python train.py --n_layer=12 --d_model=448 --n_experts=64 --experts_per_token=4 --d_expert=224 --d_shared_expert=576 --activation="quick_gelu" --moe_layers=[1, 3, 5, 7, 9, 11] --n_empty_slots=8 --router_score="softmax" --normalize_top_k=true --routed_scale=1.0 --balance_loss=0.00456 --balance_bias=false --router_noise=0.1 --init_std_router=0.00939 --lr_router=0.00114 --vocab_size=16384 --norm="rmsnorm" --norm_eps=1e-05 --tie_embeddings=false --optimizer="muon_variant" --lr=0.0091 --beta1=0.93 --batch_tokens=131072 --seq_len=1024 --train_tokens=434900000 --steps=3319 --dataset="wikipedia_en"
Below are experts of layer 9 (counted from 0) of a mixture-of-experts language model. Rows are named router (the router's row for the expert), down (a neuron's output weights, with its number) and show model dimensions 336-447. Each number is 500 + 25 x the weight over its row's rms, rounded and kept within 0 to 999. Numbers have three digits each.
Before each expert's rows: a language model's description of what the expert responds to. This comes from a sample of Wikipedia text that the model never trained on.

# expert 46
It responds to: Compass place-name words, day numbers in dates, ordinal th, and paragraph breaks after headings, as in West Indies, 19th century.
router:531470527450478528527534546443465516507514520500474484502491516506490510504518495492473493456512517526487496447533518543454471514507478462498525495525470485510466492500499506464483482519502449501511512519487508524457476442480511453507437466534502503488504526504534530472513489502524482472534475519497504554509491521507500486485493511492
down0:498504488495454538509550495491472522482508472480538446474510521522507506518447496515488482440487479504461491489508502491456516477530485511540470507560496537493454500497464534493502485502503464517471507471508498466499470480491501519465450479521492535537530546468529485496535480498548522464512505515491498479520495482468504481454511546468
down1:522489478492496422505448446541486503516466530473474474547489482500432500495516495471518519498488507509503524531495537430530488480475524508492483537489501492535533512488546494521509467481535492500493499502501488480475525493440492453484468484518512517543545522484517526515525497534530465511486507541515558510485540540529575477521489487510
down2:451455480519519520502488498504509482505436479479542497494519461529494501439510510493493529510501514506504497474512537486497498483454523503462469446513478488535544500489496504480499503462544525497542474476518479486493440493508482493531525536486507520486528488541489470522498498504486551550486557513515516497510496481470472464473515531507
down3:464502501475459461486485455515495514483505495479473519482499541511500493470475542509457537498514468511458470500479494523464507471496477503466494460485515501484471483499493503529510521497483486515501497465493492488477474514505451477501493491484478480526491507487494528472499507555539522476466569512506503455487438491489514514485496525489
down4:507491509481490527509524549465505528479437550554423543518500470534465473479503486492499534507484497483470476476472463511500476466473506523504448450483528513473507526509507472524490547529476510469475489500505531460509528489481479479492493493483486495452512464475490515501497522503502479467500475476530500494449465482492399546526503477526
down5:514491471500511502472449462506491559514489460493464515482498467519512512487502482495504469476485487480507507545514481531589491482528534508487496473540498483521508476473509469508533512500464511453525475565505502521453523538506490555510519486503492534471518480544518502525526509459489463495498495499479542483486508523548503483480528515489
down6:509523492527494512506524503458505506517518516498458477459540475528489474505499475489487508462476506519443562484457554476492465517526505514513548485535504470497453505534483495515519462476464516492483499456514507488527489484505504542529518540521487502531495498465473489486524486454524512509500529513482527491488523542475536547536501462534

# expert 51
It responds to: Numbers with trailing space and words in sports results tables, e.g. win–loss scores, kg, Doubles, Discus, freestyle.
router:560473539447487536491492522458513548486501521512472532488501499499547529528501487492496495504564529485531520485454493570480457516556499472501504440554501523476510491482488507531510479490530503511503523502482498518513481512482449436492487525451523454499525491500504495536515475538538510509538519495474456516465493489463489479506491484520
down0:466491516502516494532488484511517514546503510537480490492532531496503517498513514507554502524497457500506521516465488503503501475478524493524476475524475487481478465469503480505471477522525512537490522481559509505494495501571473522509560529457519489490496462486518530516497516527505530487502517510528541523511458490526532534482561479479
down1:490541481498495451512532512493534478482510516538505442497459514496482547483541514487479486478512523506514458500502510550483521533489491503526524500516462506501464509497546502486514527523524492496476531522512521447487487455539484490503467500557478481484533527495466474504503551494541478503511465516501473495484501539518514497494492484495
down2:505528476442490506492526443536534505504509498450527468499508490447487507522498527518501520507499478529477556527469504470476451471526509491512515549517487532474474493497532464504505476501524458534493518507503495484507485507511535464447501507517480474503521509529467511503496529481523526505506452537489503483494504507515498453546529490509
down3:521554513519534493504534507506529466529470519530514507499474490526447502506497491503527487493483504512515525529505495485510480510487452495471483484473510524463483484521529550487506472467530491516484492487503554482506488440522477489550497521508500508457470488533474490520493495484532489486519504498497516501473513522469488507510482498538
down4:505515489498544459485502538503511478533520496485479510493542504571530485481505512475500494523491503512518487541475516530500464507480474499481522462473513459496528528485504471501531492523463503534522516483503489500505481471502484471509457524507516512480508526494477487458532512534504504494516528509514481541489463492530422455501501493476
down5:505478508492492486503498527483522494518559441535515507509527521526491505514515501501471460537505461534481473465474503494522529496548506509518513504483500505498448550493557468482475502510531483498537478491475519505537492510452535506494445537489500489465546520532532514557457502479519515542506504484510550554488492534504491486508474465480
down6:472467491542495486522534444491491503504452556454483491486505491524516523519495500451546497478496492541460540468518504519502507531491460509464521488526486500476410538521554479472486499499508543495470507552513490543527424500467512514496516506496518516465520432534499459517464484534487536505532474518500515487493533487493475494507493499492

# expert 34
It responds to: Thousands-separator commas in numbers and inner word pieces ending in i, such as tre-ati-es, 5,896, acqu-isi-tions.
router:483528508502498474534483502517497514517506479474507481491471451511483538499464513489547562469525479511508470515519465517481529504499507531539498503499493524480504482518510516520490500486532514509534518541493478484519480505481494508523493550512501533531497505475513483471476535498537487506500527538504499461492488486475487475497491539516
down0:506530500498494487541511506497488495499506470518515516483507473550521523473506528534485459501540470479563469475490463479500494520534533539485491472486485544513491534446506517463529528508514470463525481450509531484469501515526467501500517504520488526515517511507500542497494526509480489481578514504504519481545467501537502509465563507508
down1:519550539514506493484499491521481528476465492498474486469488529467515457491519495539518444509498500476486513488463506510520486531454485497532511486475516445520513487497499480545489498488485488502490518494464476491505474497523515499538541499499481542471495522502512478456511526494499504494475468486517524501469467484531474468488507446492
down2:469522469541521454520516501505505503502480480557501475485519487487495531526455493482463517525478528511482505513539530506463494520491448518482481512480517471526475471510532543495461510529478483544513510492500497529592553497528533516508494484478509521512488519477497555458510471471517451484532471517471522473485462515538516476509506520517
down3:455449536504442498473500513470533488518485499484460537515493518494479497515501481507498479499517482492452472513475502489461489512530489502506465474498505495507527516474536448507496478462511487512502547493447495493453515544522545453548508465508532519462494517498475463523512508464509504506493489524562494571519526477463488459513507533511
down4:493472473523535552461516486505516499515509541506484510482495508477537497477515464515502495514472509515511532529477484477513499423490469524498511526514521513520487464496521529526541491568526467482487498490481531513508512482490469508507541516507495543463520544487478444514475497534501461478531473514486477473484510463515499487496500416564
down5:491514493505505503488481468483478518476485508506514486506498471515510505521480470442497510436451498529491506481459511575499453530496508494482484487490502494520530534495450526484496518485501485510470488481503472539519484427497513545523514512550521499528541497503500542520490503491508473503474482503516497470504541502448476478533481552520
down6:468520497540487520485466491522501517521511526498485458501449486501520471480505566469506502514481481483482512486483562533489520478493447447523490488519487509504529481497522472495478498492532443522507534538452486510507509465479487449555524527500461477529461473493507493529526472477515470507498521515512516467517448460495486480515502478501